Experts of a small language model: 64 experts in each of 10 layers, a variant of Adam for the experts.
Below are experts of layer 4 (counted from 0) of a mixture-of-experts language model. Rows are named router (the router's row for the expert), down (a neuron's output weights, with its number) and show model dimensions 0-255. Each number is 128 + 24 x the weight over its row's rms, rounded and kept within 0 to 255. Numbers have three digits each.
After each expert's rows: "comes before" lists some tokens at least twice as common just after its tokens as in all text. This comes from a sample of Wikipedia text that the model never trained on. Tokens count by the router's weight.

# expert 5
router:125139147145110142117156139165118101119158102153124124122154136111129125144140150092155167109135097093110146168167117141090101164132137115138115116102164140103056130144169100170105111122091166152163155151123114156167085156132131125139120178164131108148109181124130109129137137102130120124180113128158121149136149099119101114103086134111115146096115171150121122111149151138152183108106114096149114111092155116090125153122159132173090124111126118136118130114108155141096145151137120152113168173142092118113140110158116120140114198121140150116107131154144138125150161170131122125117146124128148137112169101157092143099105097130161102184105101074121086154126139123112141135099130119092148155090168147126158129087120105121137125107108154104133151143138148106178124146125146
down0:132145121126131126095151116130106150109111107137099098118152134180154144116123116155086157144149103128130113156106158126135104113144079159134133114119115101105130142140101107122160122103110153117093110122144099140160114122128131125121109148143142133132017152115133150123133157100104128127143109104147074149119138119125125146122153153109154109101087156101088111166151119114164142189120138166161080107070123165108112158143138127125132143134134129157123133152149153125118155131138157127147114113132126151082133123129104129146123126130110086110129116101108123124129093136120151111105140127147121110137120141120162178143150128104129128127207115117081121128132160137027130141125114086085070168083121113142140178104129099143136115163105134154118086119133119166124133107147126
comes before: "==", "The", "===", "In", "==\n", "-"

# expert 40
router:108122112170153133131088137143145116162107157093156156135092184157125141092115126155135142125116120126142095126166148120122123128139154164091118112145133164145124130139132099107115077089150137106126126118109141132094118144134117160078110109148129180151133150135107136097139132102153176135116136098137121139144141139115142127140120153114139116117096128150164162138115145067100182126094117138091082156142146102135167084124108150107163146163099118132151099172114115132123130132131089103128208092142098102116106149097122162138139144122142153138128117124116124154091167143122128124123081107106113135133090113096089148114130115147080134156092143144125161144113135094137103157134096140146101124127118153142178113106144149123082085120096127071154113134102107174157103136154089
down1:129171120140159146149123125154081102152144111139134097100128112134120122097132112123090165121139138139134100099050147121141106120147108112100130117099121090117139123114093149103139116101129145099144120122153151131116123138101094081150122175123158148144052144152058140164105163105134138128152136099146151141126131123180151118157123133132089109106095174119116126147113114121135120145096115152189092098125115131154076129163121093144121143067138121148107122124165096122115133135124135123131117138111102130132120131096126102143099140140157085109126144126125141125148090124138106131123118125128113156125100110137142158112152125111144114118142167098166115099112100106070148180168086077113131136134101149184114098116149152096126181181099128118109132144145151120150153102120155
comes before: " the", " to", " a", " in", " by", " that"

# expert 43
router:139130103177108134132138164104106093171116163164155110150141125136124083121124150162153119148113148097116127103139138159116144114117128164120132149136143089110082139158128149100114090075152124117128098125126090117147134139155127155109120136127145111125135074114172161105110148111067179076182170102132107092145129107134144159098112206140128110145136158134117127154126160134109168094148141144136108141127126110149119124074160113108118136136103109137103163091095113130130102139153117058118135076153160150128131132127167136131192152111123123155112129099141125131089176118130069116140102133158117125129129137093147168116136140119134118141132144146155121145097149110106157151101123100136139119114143144135144131115114162096122119133133137099097110163119138118106162104115074
down0:139134139150145156093143077100146130138112161128101108132114123118123103138108133144134147187135064070093114128086121081145099099132120130145140130152080126130122108152145079127155175164165132132142123153121143160166095106146122135088149141157133103143162127145080088090148072111105098148132130118119114123155126096122101109115166160099115121138161121131117189155169121146157144098161118127170134135122117091127083172126133131141126104112116142147136102146128152114146157119084140088136159130122102154116127178118151129156126123141098096149131087165089136124137136127138137089140134138144090127082127152145174135106099145127089110123129118119114117127109101176118159181156171145144111118124099142119141140122129139157119144129132127082156128135068157112124132118145145
comes before: "-", " a", " the", " not", " been", " an"

# expert 31
router:079147132157126120104151122129150130153103123144135147108106111124149158149087125100098124140168158169133157110110172121134096109116150127146095182113110123111099134116154099107123145174110144109127143091196141162152143154143090059113103137123166141129106143175105128121125135119116096148126137120146112143110102149109166143143118123097130110162110116106156155116141131120110124147139130168086157147121148142093111149092133137140136086135124117086152150122138154129119093146117152127156106112151143086133141144079110131180122119155081146076178134155155113126177132132178111132137092074166130121133114132119127163150142129112139120116127131130114175077159106144100170159142125128116117168131099178153094167105137141137111127146133158110137103127102160128129140170158151
down2:136103146117151099091140126146148137152160110163108136158164158113089146114150147125081165086122143113150155185130113133118120132125150135134109084121134090117166128130134103138128136180128098123119119114090149107107120144109137118127160115124104120186126161165121125130128132121117175158114110134116086162093151157124121118167137178148144130151122148153077098145121128167148111105083111146141124158182124095160128167138160151128149149118154139143152142120094134100166116163131185091148140141125146168115165151110158129165078140129105146135146148142126125158097161129098117152161127108145111102134096127138157138128132122153117179123113153122127144141146129140130093071123097112133127156114125122167141109124078146146126151131149123071189133133080130154151177125149145
comes before: "|", ";", "0", "1", "2", "3"

# expert 19
router:123129101128140138096163124128113091110123137095145098125124096118137133084128126140110118143170121119118087142088147111153104128121109098103162130116141169085097104137176143191105140089160176094079143118163115095109136138116119073125107139107159174116109150156150088119164131138124123124113150077067142101111119144122113162136109130113165136121092149103149157148099158154105134173109107119104135122097112132114110097158096180098123131148147118090068158117141135138113119167147138131100116140164136110131118144150141095106124166116114105172096125101143129112120143103169127130118082142122124111116129149163138123188161139131096118125126115082141140095146133084121132142143143128110146109159073102150099142102160129106129120116142136131109109097121145147116179130101133
down0:120130093133135116139163096139127161114110087137111118139111121147134131106135155094105128137144126172121100133108133097082156137136098094105100096173156092098150099158152132092187122172134080150122112135111109102140139146103139124144132136147066121096194147116125137142147144088117084119130118127118122095147107151109145149116171150125079141104076146073104107120146108129143116140166169145111115112110158131081093148102146153105104103119160137128115126117107156080096127140114143120142136149148155128145179104146155148094146139119126121134168103108118100120137150163128183105118095103193125105125116170156130113157110119121130117145156120105130151144104133143136109114129190178111155135136125104120115142113123120133110139133137115114137170143169117159129170098093099
comes before: " the", " a", " his", " an", " this", " its"

# expert 52
router:119127113119147131112100163104121143144166113142136152122136144119111166141102129146147132135065124125078134160133116156135087156094142098124138137154166069133136106127126118101146122126128121124131105139145097135170141154106119105128135167117075119144126123123173099106135111192107150121162078123139118079098119080132090097145150103117152173105121174118119103115098139111142145130170104103175137113145119176133131118142149096125094157114135160164118168147092111111115145132156128082128118124112129168116150127125131110093131072159109139123130141140103151166128163121097137144118157134115135097093126139119147138104142101175122119141165100175119089123090117115136124089141130131134127188128150089096173146100101106116147116131131136151138138134094082174092088102132121
down2:111099123152066132115138136151135162137130131150123117162155099144106126157118104121169089121147136155151127170096112142153089162156160137116130077083102122166136096070143162109133099117136119110129120174125085186138103140142118164118123144139117150118101107134124139137131127091096101128161146131090135175138138106187112131125167155156137140109123122125142138149112098151132161129148122129119117110138191145138129108112132111087131185138138128102129198120142140174146178155135078140152143151071130105135133147115122120089164125121147119149132104119159119161080081111147181109098143154154108117117112096118141119144140111129134112170151141145099132160125150126079137106119156135167117135109146120152126131140167100123106104131101113158153084148111126126112133111110127
comes before: " ", " and", " which", " but", "000", " where"

# expert 60
router:160131155140142140134107107169093104127168080144141152099133156168134093120127130169128161117109159143140118119134146121101151112158140127091131130163135108135107104121086159111115120126134147160108132090093145117107097068092120150150178103156104110141137132105118085153102160121094133171150132169119160121143053105126089117109163113122121130152147147155120135152100096109132142116138136164118103091116118151126146107165150094117129103172110131174110153114151115137150143125146146114153094087172097139115118164126141158095111119131122122084121157174110112118122192105134107127109105206129108118133082120130156150167115108179130138117109100141130145083142160106149150137103134162153175118145127131108122149125130139128134088147143135127097172154124129118117122117128136
down0:171182138150136124125166166134076133123134076142116146112114136145129118131160073091088118123124123138162114150139096134119125157139125153101074116144130166107136142135119161119162146172123148145133120169094137132132125111126134107154120142143128156145164136137117104162153145146124170132144161150140159138136149133134150135161131118141109100142151133127155131113127157171158071121125107087130144104168145166171159168140111118122112120147158085138100132109125099092109092098173058120156146143138125147124124156071111148124130108121064173137162132145091119133146184122111131091124127133123134096122110136121161133138149142135136120102146126103090156154143145146129112104102090088152132118123125076135115101094140148146130150089139176148109163144143151151156136128172096
comes before: ",", " (", " of", "\n", " and", " in"

# expert 47
router:130070122124062116121131135120142129161094125118128148091126129178097126146137136125147158104117080143133150177159114106169124115123098121121136098171159150121143142138149130130105102146124100146093101130124108109100124090163158111106118163147126122087105140156175208130097186126101147139121153115142115116146144115148100132138121129117111130095117092132122112145105145071107093145151078130193118138144110143152140182158125123148114160136138150128139108117106116118125103126150113116098086151130136119134122117078142145103175164128136102113110122138141120135137115109141127113078160122146073118158105077091091115111139143128143173125109075149116120141115141108162153149113115148146099151153144089119096095154143135139128114087086116115141123159101145125121125147107159
down1:112119118121102164171175134144162175114117122158141121155145116096143121112177123142144105072138124140110138104136166114146109113123108140115137135151111133118100126168121109119132113164131156168087140169155141119130113128148119103125161115066153155146217132139093094114124138157107122159133095081101148127125109131137130148154158143110114113147091142117104185125130131147163140149146119153067140125148113089166132145126162086150144083139096128131153133145130150082151139136129114071172097202138129113145113138147108128131090121136148151103084125128090171111123099118144106125112109118105137150117140114111125181140089143150117132127131135163120111123128152145129124129122144137140109133088154160121150133154117117127099050107143101159142115137121101136106124158152118
comes before: ",", "–", " |", ")\n", ")", "),"

# expert 10
router:117127115122147134149176101105142144152139109141120106148123144148115096106103092105163135117123132100137105116102102117117121134121124077081117090157158121157123152165126113135117135149137144095116117117108132156138116127118119096172101174105142130109128105101151119127130129067153177139138131094179143119137117088166163104094158152113117098151187124099115130149146156111141129112132157114128128086157156131126146160095133092136134119150095127103162159134138136109087138151140145167110116120079086114146150117196105120129099120161148161133155105155127112111116141173122146138171162129095129175145114160127159141126144113133113103135117141113095145140176091059143128126099132162146113155095123077094117134121077083155122146139127144160090158125145146115108125100153130
down0:097155082149102126140119117140122122114125122133187109142124107106104159115140100130111125099142144194125109147105100120138141159102132122117127129158164162128081109128136112159130124117094151101106158136127085169124117107104101132111139147116114110176111153109156082163159100161132135091146108124145154116125087146103127127144173111124128112093127104159122153162130138133097109146113162119136144143095128117118132151105059130105162139131086110153152112137122144112135088144088087088100130088147157155182139114153112126153109158138140150149097111134105108114101116084124108129100164117151108142120165118126142154143107158087111148115094110123125130158133144132119157112133125141134120128129120123182121182135094097123106080110108134149201123116192136076117138082118132
comes before: " ", "5", "4", "6", "3", "7"

# expert 24
router:097147133134152156142174128125124182144112148099120119109098118077077123113122120130101155161109142131149169107137100124113172131170159107157104127091112109153097153096124140124158136144092123098147086131127152121117136130125144081118124133135115153114110133101102146159178068113129104103093123108104122173122150114112117142135163117117120134128166140121101094103116111155148139140123174189143157130146100106187142132115068115119142092130140139147109113155154169128103169118093088128148120116162135142120156111102127157107082122133124142119121116073150106156133117117139089129119119125113141126143122079112125111174152165145130107095118122108101171106138158071133100167140116141133110159157106136101141116121086143141091113116108122116111091125139140099092080100133110
down0:161104158126113129110083094126118152127122088123180130121087109112131120125103142123130139156106169160128154137122163151155162154148165176115105081131151094128142130119107126081165119138127146131133099114119145111136140102159107145127113117146154123130041109148136123138104170105154097144089143149168156112114151157160143131150137113211164147145112153165112133118128141209138145124141134083096099157102120127160128148134104118125123100129158158127106099131106099135136178134141126167139147111133119135135115126125112142138101148122126169118160146122132113168151100116090117137143146164145108132115094123160183180165098112147150120099165151088114131138129162114094117124118076158134117135132140127114133125139125126145086116117172139132094144139137152151105092124160131
comes before: " |", ".", " |\n", "%", "|", " −"

# expert 44
router:150102118116127138146121113150120126117140140084141170132103118157165114105180082116128121086130106139108123103126153148141142104116131128089176125147111133136134114107122122128098095117170106109105110129116160155097156084140099156095155110129113093151141118140135140127100122097097126101111112147135109142134122068132082084120097147144112103143110130109108161166117104086101151101165142151097082103155121092156119117100083141057149152113110135146133125143140098138131144146128121145131144104122104085099107117144126129152141127121159126109104170097134144154150155092147079130143108140146096158127095134099106166125094136123134147139087138098154160138126154118154133104122116137135139155170091146094151114104112111141091098141091090104091145090123090082130101136053131
down1:140120158097145129140093103097148114131134110158147126146119079127114146105150146154091117133140145087138126108152188113134109128139156157075187131128140142145136129116132122110163132135096189141143077122106120113158100132118114154156163125123119129134129133175179141146146128157157145141129119129113143148199122148158118116173159123141188175156190133153063088104124115150095150141143122113085132100121181101139111107103128105114133164101123134088115150140130145113108119143113126134150155098123108180114151128104133146110132150124096125158158109131114129127145141107130114099131149126135113148131171139165096084109145193137140147116137119137125133120117129130145154098110114127163127121108127134166137102160150150169125153130113128089183150152150118152180151101113129
comes before: " of", ",", " in", " and", ".", ".\n\n"

# expert 33
router:111157113142158145105141145108134117110134077141148182161087139143096111120088095118137134097120134079107101137140118141099095143087122139115149094106076168141176101122117093151097135161120094095143153114138138113157122103118168123141151121176111109106128127110171120154110081146151156123120191171146100135182097146131111166146125138141075186151143113160114119167127111132144144140132071167141100146167140169157122129157106125134103126113143085121099165169126114144139103128113135113095102115143123153115090152157144116132096142104134095156103174125121120139129123110141151115121187136120141136127143153133150132107159115177134120109157121135096139149122121173119112156116109110170104111123122118142096118164144106133136123109131142156102124106131155156083146138119125
down0:145116125148132114189138151136144171146123132166166144158076150121156128125129166115107101140121198137113149165148137123133131151135118086089103099154116144148145117076136111175161175156126103130080088121107125143101123170126123131086138140127139150145116135097109115107116149135201148133132145137147138169135142132128161128167127152177148123093131094148146173161111116159109130117127104128127126093147083128135111092108150147115120139119140125094176165108112163135131172131155118141145140118106164152146130159137157134126078151122140140129151146127108113086074103143118129135093106158118136173096149119143088126124116150099142116139145129152163147080115120120146106150096138137118115165142135161119125133136155153089120103138121094153157169151144118191151129131151142
comes before: " ", " be", " by", " make", " Total", " Party"

# expert 27
router:157129121116147156134138128161098152121128103128125139090145172101130117158090101111099160121078116102097081122097107143071095125125096126159130175166170082113109116107118106142107098172118122137168121174118119152123142149148121160176149138170115139119114106099143142130133125145093105123177159142136170111125136103086082130106125165119122135112124126104145102090129129059115075135081162128138101126137156111120154082099117161161140109140093136130160153131119154140161139104140126166111144119127145098117138100100163156104126126126160150144110141164152105114132141140103137136164125106113144107140159164112126100091116106122118145151108138119089121148147114117118137143134153125046140127111164143120112135171140131147125179133143147106146129136156081145134110131117165
down1:180160114171162123103111155144158132119149111149200135123134163133158157114152156103103158121090154114150126126131152103142127122097165137119154089135131109133098152144125171119133103098112133138182159130136102121078168133124140057123137110137143141160136178081078114123117122140099153145125120106101131164138121123131097113134086126116132146159111150127154097212115094120107144159125112139117141101112133155092137100123134150117120138141144117116135136152099139125153119125142101112115128174157100142143143174128159145149151161118142141133093065101137142139145162148098125124125078136115141138100160138103145113122127121086100138093175111104105132156112123143111094099101108090148110097123103184110103129139140155127133108143141110162091118145113086131158133160136128
comes before: "5", "4", "3", "6", "0", "2"

# expert 51
router:094137101091134143113101137153148095143112115094102098116171143097154106129156075114120145150172130124079125128114156105148117105150171136105156157121100131133120133104152168133107088120123106151134135180131129126120157081136125148136164101120154101109148137136105170161096113080136142128150114105124118145127116116122126100088118135161154123166108136124113159165124098139137114127141146157052128117130073121150149113149091119104127135119128150126122098169141111114122166136144138157101127142185105117134085105134136138112111147114154107083074119142118139148154147156136120112099114167153113130139101117104131115123101146114174148101101146114171147172184093144154099123129126156138146102187111182144111098135126127137153097096141096109127097121121077104119124149090126
down1:155104154145158141078128109080145092117171125097161132118128133091127121189145154144156156128138097123171147134166146149130149133140149154126139107146131151152130151144054148085116126087161149136124158129179150113100163113144128131143121142179084131128112137089145157117142145131140167140149143146099162128087127098111131115134160137139196137077104125141154110113089133116162136111126136129155125144134160177121151110086114125153122176113123107136153145179120086115135144143140112130162136103145123173104121143152126144140152136118171123135171162148091124104099085127133118137164130094101105162133132139143103168121175111166123074103143127120118111144162143110116099123158097140102073150152141123133150113130130159108119145154115136131140116117086093123130119116131118
comes before: " of", ",", ".", " and", " in", ".\n\n"

# expert 35
router:147140153145121117149136126132131150115087184141107141150103127108139147183089123166117115128097115145128153103160117139095091150106115091118105101138131108099105090145106082121146177112160114124167130124109130147168125125168139141117128128098147156136128150156104112082100126150182146101126169145082117135146142171144069156095141111136176112133124115129117130097117177111127103154148117127148134123117121105144139128092141126156100136142128120117093186151108138148103179132109180096123139127144095117093116142105096100134130096119125136153147111109091153103079131107095146134137152120094169144129131171129138107090163151111127123144135156117116158117120149114129133155107150156161135147131149153101167145156186078077162143129143140122153155153122142125118093112116078
down0:102111127084118120137150093159120083125182131138138117113102148114150114152086144140164149094095106099089132112113126099113118147072142135156110139138150080075150143126133097084122168137123098114143126160122100139147109149155129122169130165151125062162145114118137110087114144126115142112136119155129126159117146136120155104142108129154132107089111132140134078124123165141138110152124127106143128136109128139143094076153146135178130122092130116120148131123146097127150115094131106105172168128083131105153110139136064121162152119150099153115111155138129097121141149152152138124190154109116174059124113092144133110105130162110099084140133112123110146115085150158137154119146121137123140193096159140100170148102143089106112130129129141096125126163123145103126143125094142
comes before: " ", "-", " .", ".S", " W", " L"

# expert 59
router:145131129143105117091129102086131133118138093141127114132132127088157121170155144155117111123160109107148157163112112167138121148125116164135177186134094164146142147138110085112118168146096128149125123128143119125130144162099114094137151112121172107089123158102134122161145160129112128134149118131090113138133171165109202086179108112110151101137134099107115145123119098100130127163102115096142145142126111146177145143134140101140147152120185160113142111118113130141123119135102149126160129120129103140109097107132105137152103143126127110142159133108136153149147092176150109153125158109089138075073098138150154112139138097147152090103122145127103099158137125143143144158164095147173112150124041180143102105134110129132143122142150079107118156103156120125136144108152100
down2:092130136111103143147109128138148177109131143148140175079094114115164158136119130124129121115082177109122130126126060124129112148092095103087093094139152153136142155114126140126108138151119097118150180098116143123119114102119110111138135151174131130118066133154097122130137124113129123147121155101126134092140157160102147113151121132100142142113136135148137101130087130151129086142096156130099142049111123100143101129131133116105114137138147122126095090162169179158083109125129090117131164113096129103132117075129140136114127121126089115130106102137097049108124175107150154117148129162116131127098139099133120143151154126148116161097161134129127144129107134157058140122135102123130172133135142136114124139109139143141112109138126145177123102156183149142145125157189156
comes before: "|", " |", " |\n", " tick", ")", "%"

# expert 50
router:106121153126147113096135143142115144131147150152075116130106171154138133110123113131145144114149111113102098168137122163119128143100119127104139099120110142134158088144079157138102111117138116115135081169139103135121126147130085107125128142153144120165133135112122108080109142106103176129093135099122124113132135155132169129151108142154131137135078114122131128134157115146135129144103122183084121164103119131118166138121125109081138079135149148124101136119092132123112173154145098070116123168114108113125110166131079154110150194106118140116141111163123108165119130095150150097100122152117097108093160088117088092144134117104095097128158106138115153121180152104122149131148156162138073133139118162095148131104150149099206149125122100117162092126102094121126105142109082
down1:141145112114135118129112093114198124142098111128131115110101078106135127074124087161146152129115120115113155108113131087142176114141126092114112147149128133160121107114105129126154156154137103156116116149121132158118138178077110107086147090072101109133156107126150134086144156137120128135134118103104128142133134117129130138120082125132110148108086162136165097109129164070148125109107067145156103153131127125131102092115111071066088119152117111149108141126135104172179157149139142137134115119161148146149141106148138122128142107095146149105145165105120138106133121138113127153141130124161128134109138095099118173156130144135091106111154168124163153116120145072147116179139144131162120141131134135067139132177131139126104148176109100169145147135143117154085107135106132
comes before: " the", " The", " he", " In", " \"", " He"

# expert 23
router:102139109115123080131133127135100175176138149134107142138094100128130136184145159138134105149156108177154151128150164137148135124126115132119125111117138138133165157144128121129122165109148106172103093109139144148148091148150130146154116134123091097124129107177135131105145152138130118190111115109106143113085142095128107125098158120124128116113132129146193099118148139138085109137163115096098099108140173125127091156110161123098106160147102123127137152146173080105178112129129097103085115109076166142149141116139133104158155120138087151105166148114136103126155122131148121111158151137172110126129147117121141175110117147096122150136105078138073100150085161116183124109138164150136137161107175137108091119094124118125142131166115122151134151114112118084142142098123167
down3:137119116120128089119146108090119128155142078139137110098139120129127131149135098131095098103136099116153108093127107117179119127113057087117115181162130155136121125111147126129107151112151125093106140152147170146119147141132143096144130127156170169129080127081158149144131136108144108125130116164149129128136128146094175130098091119141097121124120096148133141151136172135154107108170108126130122132147177127125130108124147156094181138097146123085149144098115097160127135147160168100115114124092148148124131126143142112190126114132131137164071162143164155134094110108126149130117093149082115108116141130169074113110127162124098133139112113117155124125124102143100120141185115135087151118123144101165088143152157164068118089167138148111153149142161094110134148128150136
comes before: " |", "–", ";", " /", ")", ")\n"

# expert 58
router:065113119161136149095092157124122083099138105113144124147092143132135114156150116124172102114119141120144184121153149119157119102131146144142152120134134118178087136135126094150151115069119163110129109135159120106125149149147128140161135112137149132155112118124125158122159134098163171132113134135143110100123130190164158108136151181158172120135127140156146106127109125150088154100109134149122144154149120101154171099161138113130151135145108133122105116100115181127111104117117138112153168119150148101151090142132147078129132157128142131180131111140088139144121147118111107156148107121092161111116132124090141080144162138131134130143132089152170119160134083101128111114170106099157139101123101159193146075140101169138123110119154103102085115113117157150116160110090110
down1:169098081121102127100118105152102134151130113126143128086079131103108148133115119164148110106141119130176168097109121130128099162093118159124148124126094141145114105150142124112048174117161144078139153139151142144177109148147140147114114081157127130124100126123166121108100141124118114148143161116146122146135154158097119108076122153096122133121117111150140122111142148147166140119078162152105134088129130158095139147143156142145151110168093142161117139104147156147158127099118121146180155146111081140143138091116104110143145117145147139103121091142107130127101120165094128131167126125098174105121126120156167107118180149120116118172148106164116066121143104135161127090156122125124151081141116137180156115094149124113123152110148154134121159161121105153116105102154128
comes before: " the", " The", " a", " by", " It", " In"

# expert 62
router:104171132139152161139127087161101146122157137102102130106146105132126114179115127140106144130166105169128134118109133095140085144115123156160131122130176129145140168137122108122169087107155116099114155123152108096138110141097088142095119124111125107140157105119143159092143131135064157157132101124103149131144101146144125083113107132130136090122126117160138137147148132170106156084103121141131110113114103117138111140085139151094164132158141150182159128085114090164153138128077161110149175152088151110136148147119107116131128151152110154100109156154135111097117178159108115160110144091137151132107125112125113074122082152150112115166179159157162115153136103149088143085130157142131143167177142140082128138121144148098107140127132094146127148144138142100124124112162151
down1:077120125100148106123142088149115122151140120140156137146138096090064101130117113107120145122127138094126099141117106130130111140152097146175123137156158110088096131118127104116074105124118165122124114123106118127099078135136118095114134129103144129100149143099131123145106128111102128191148154150139123121107094135148144162147142094096066137136135110099105163118146128138188126113150125136153110094110097114162161156131124120144094070130170137130104110102137089160118128096152152128125134115111089120092150124151136169132138110129136130170208137138121165147150154171123130158125228126130104129063165163117149133135106117131135125141166153123116109114116110132164176151130119129171117175133121115108139124132122158140119155120146115115134104144117121119103136139156110
comes before: "201", "200", "202", "199", "1", "198"

# expert 55
router:150146107133129087166137115112140180164140195107138130139120097129149119143099130128081120117161145148150145127070158097185154131168127107157131180109132104136154150111172128121137109111098085110088160161167090117128136121135143150162096140078116125098121108183104101100112094107102127167138140114184144130120133125133146122134143100139152160173118157122097130100125149161142155140093102094155145124126092123120112160143097117109107075184134134118101179115188141136144112149087120123094104111096140122132124114135137133111101140156111130111122099118115102086111149097097153132136117143123125139147183111128155121133087108133139158122156115092118120087087128150109144114102121142121138117106107140144111125172126125140113120117148152110107163146123134174138133116145112
down0:118086136149076140139143118110157097076139151121150123140113096132113134149112156137122123170177150137103119113134198166128133163120138146146150118086097139123122138104139124138103076126080155142103134117117142131174139143131140127142154097105157175121125128143155115124108160135134103104091121148171078101165114185124111144075144122152121122124098127112124159125081137166123123126155106112142153127112133120101143087131148093114154125169140139158147166131155137078124094129159149153121162125164109118147117127081153121114103149135132141104121127159108150182131142173105106099141106113124156162112132102153137103164136127128103143127093077124125154134102138152129139105143139158144080130120121119137096101159119130125116150061083142135089118133104138162077124154091121
comes before: " ", "0", " |", "1", "2", "|"

# expert 6
router:107074131108128116148129130097111141138094184145176121148118171147122154171134139133158126153143132134103113058136142161124107136148098130107136158137121132088127110161129150109128116117115120148108154144122112126152149100126119120177095147114115127096118132114122150126148097112132160115166143160118133153153134156122097137152139097099108154147107119120134097062139105128118146118112124129137126104103096138152150174154136088160107118150161121107111159139123149142151167103148110109054134119111116167124114181164143119109165111098111142161167106087135086106134092120120174167130138100105160115130142166102142126089155116125124136105167134071086100088112109120167129146168145176142080135149112082117103111173131121140140142123125088148135123171129117115108132140126125
down1:139086108144085114097153139133099096149164121148128146152139141093132151114119107168144130096138134094094138122147095144113135112106120161150107077095113123133086174107132120131093124100097141165132119116132100140124142116139167109179087132122107147177141118079136114128137117149142121135150123106148124089077122075144101132098104104107135151145135111116148141101138161123173113145130163140146144136121148118159116109112092140153128158120152166103138102143135138106147124127193166093135109131171091103107170118123110138122109131133142063170153107145084098148164137090159123143129114112107096115129143125115106141124103097114131120144129148118121140124176156140131168130140171141157145085167101127141151115167088156117107153116159115091123087082086115086119102141107120
comes before: " ", " —;", " Goals", ")", " .", " W"

# expert 2
router:120141112139107120119127146101092128106107143164103120131166093122136144133099144149085135134147151096144162121122128118138120130127122115122153116173127132110086153092161099107104143151142108139127133120088103160098153092115117160099156108099139136143134092149189109147113138121120123103129126146152107060145117152112110109098111151138120121130139156071108114152124110101090094125155092117100115115173120141145130137085168088133082154145118119115104195097145094113104139134148191168157103154121121097131131139081133098137134081117125177155159131098137142131144172151152141155135146110116140121137128146171163119183117121097129115136129121146146129137090084130106081149146128128140093158131124130184111113136138087148157151129146141143080143135183149120125119121115082
down1:160142135109132131161090092123136109129122156143088123147153134139145121166129150095172126188134110123160156108065163153112127121108106155163118135154157148133172111114107123107172169122159093140120124114146128138111093162092145134123133095193137159152121122135158138109121116122146143144106144134068152156128108114143176169143131156068142110097125103123169142138107104101125117135130123079131085106103111120140113120138118101134147149094109096121135144104141114138104128142124093104150134131114199105148138142119170142169117117124118155126159146095120140130154160112121111133131085139127126128168118128130141104117115081142098101089081175113136134152116099136131112095134147122179132100117136144089143108120167124124171120173153165150119129135143105145091160128107177
comes before: "-", "=", "|", "==", ".S", "Personal"

# expert 61
router:187166112108130137162129096173151105144109101137145113114103099158121114133122128137128143168164121115132170117114111094091144160110096145077127115123095159144123166115135083185123122079134128106154136152109105102114165129126150094117120110126097144122097119115154128124153121151158108114138174109118147140147151116122154137127175148138110173107152141125140122156115108131152133138068158116140125127141096140120128181115139122129093125145117178125173140105106137136152115106141148135126094157130092092077171128163106087093090134109119115119128146144142103072125126136131160097154116111152132123144118151139083129122206090147127123117168110115104124128109096155093108129099160143149131112127162132111140128097100193106116121110113168131114146094128110080151117142146153
down0:140114173098130099118137127129134146191163139122138118111078126125130114124116108123118100135119199071144067110103186105129077086126099130126156129105110108115175119146134123111130163150105176126157116134139117137141146138170101155132122111104126120146154164095146159137179118151135132126115097158111139134155136131160161112169127114113121124107141104150139160096089125089074142153118175118075145147119130135116132147121136120150170114099066101136143118108170140117133153122085152120100096127120124098140116142111127135139149139136152104113143146174156139085153140113113130153123128119144129140087123097152102132131126117115113118147132174129097128179115159164122125099126120119124115082121153101159109154123175093136152120179125075133131146138115110121108156150150170
comes before: " ", " —", " Green", " \"", " +", " Candidate"

# expert 7
router:106092123097088107121124142094108136110136153154123144115146133096126120162202108096118131134132126174110131111103131103137155136148098136115159125106174134131084115118136154116105144125100144107108161166161150124167123130116115089107147142098108186106136124109119107126158122155134135096138126125116128139101147126135059145144125108113159127126125154148129153091162126094088118103127133125157148128130124099149120107110153098118101128152173136112167145085131107125101149110144136110135132149154142178147058134126172087141159119129124095139125061112119169088126119116155116148115122143110124075112154112106136108104115140110116098108139103111086118135139101190118100125168134126160118110128098129104141108161109106155113111113187111149103084093150140124091116167121179
down0:123103114157174120136130106116074088186112168129142116109134169135143115136147108115118161150122107091150156116088120106160107150113113091130127148160125174108136158134116105155130125118080109180099128115098112102087137108134131168130127121162114121153102157154114147120142087094112152110115130110174141138164126109135118147168089144164100129139156114111127121101182069140113163138124106104104145139133137131103117129109084158084163101073124134120157135088104159151114088143128126119148095143153131126090086129108110156149164161126118123145161082155128139117100110157098104129146110125164104139152131112121082151121156129106126164081104159103126117131121087153135138107124147133125134149116167126108146099125133103112119082120130144128110130171164156139175095151124116
comes before: " ", " (", "0", "000", " •", "2"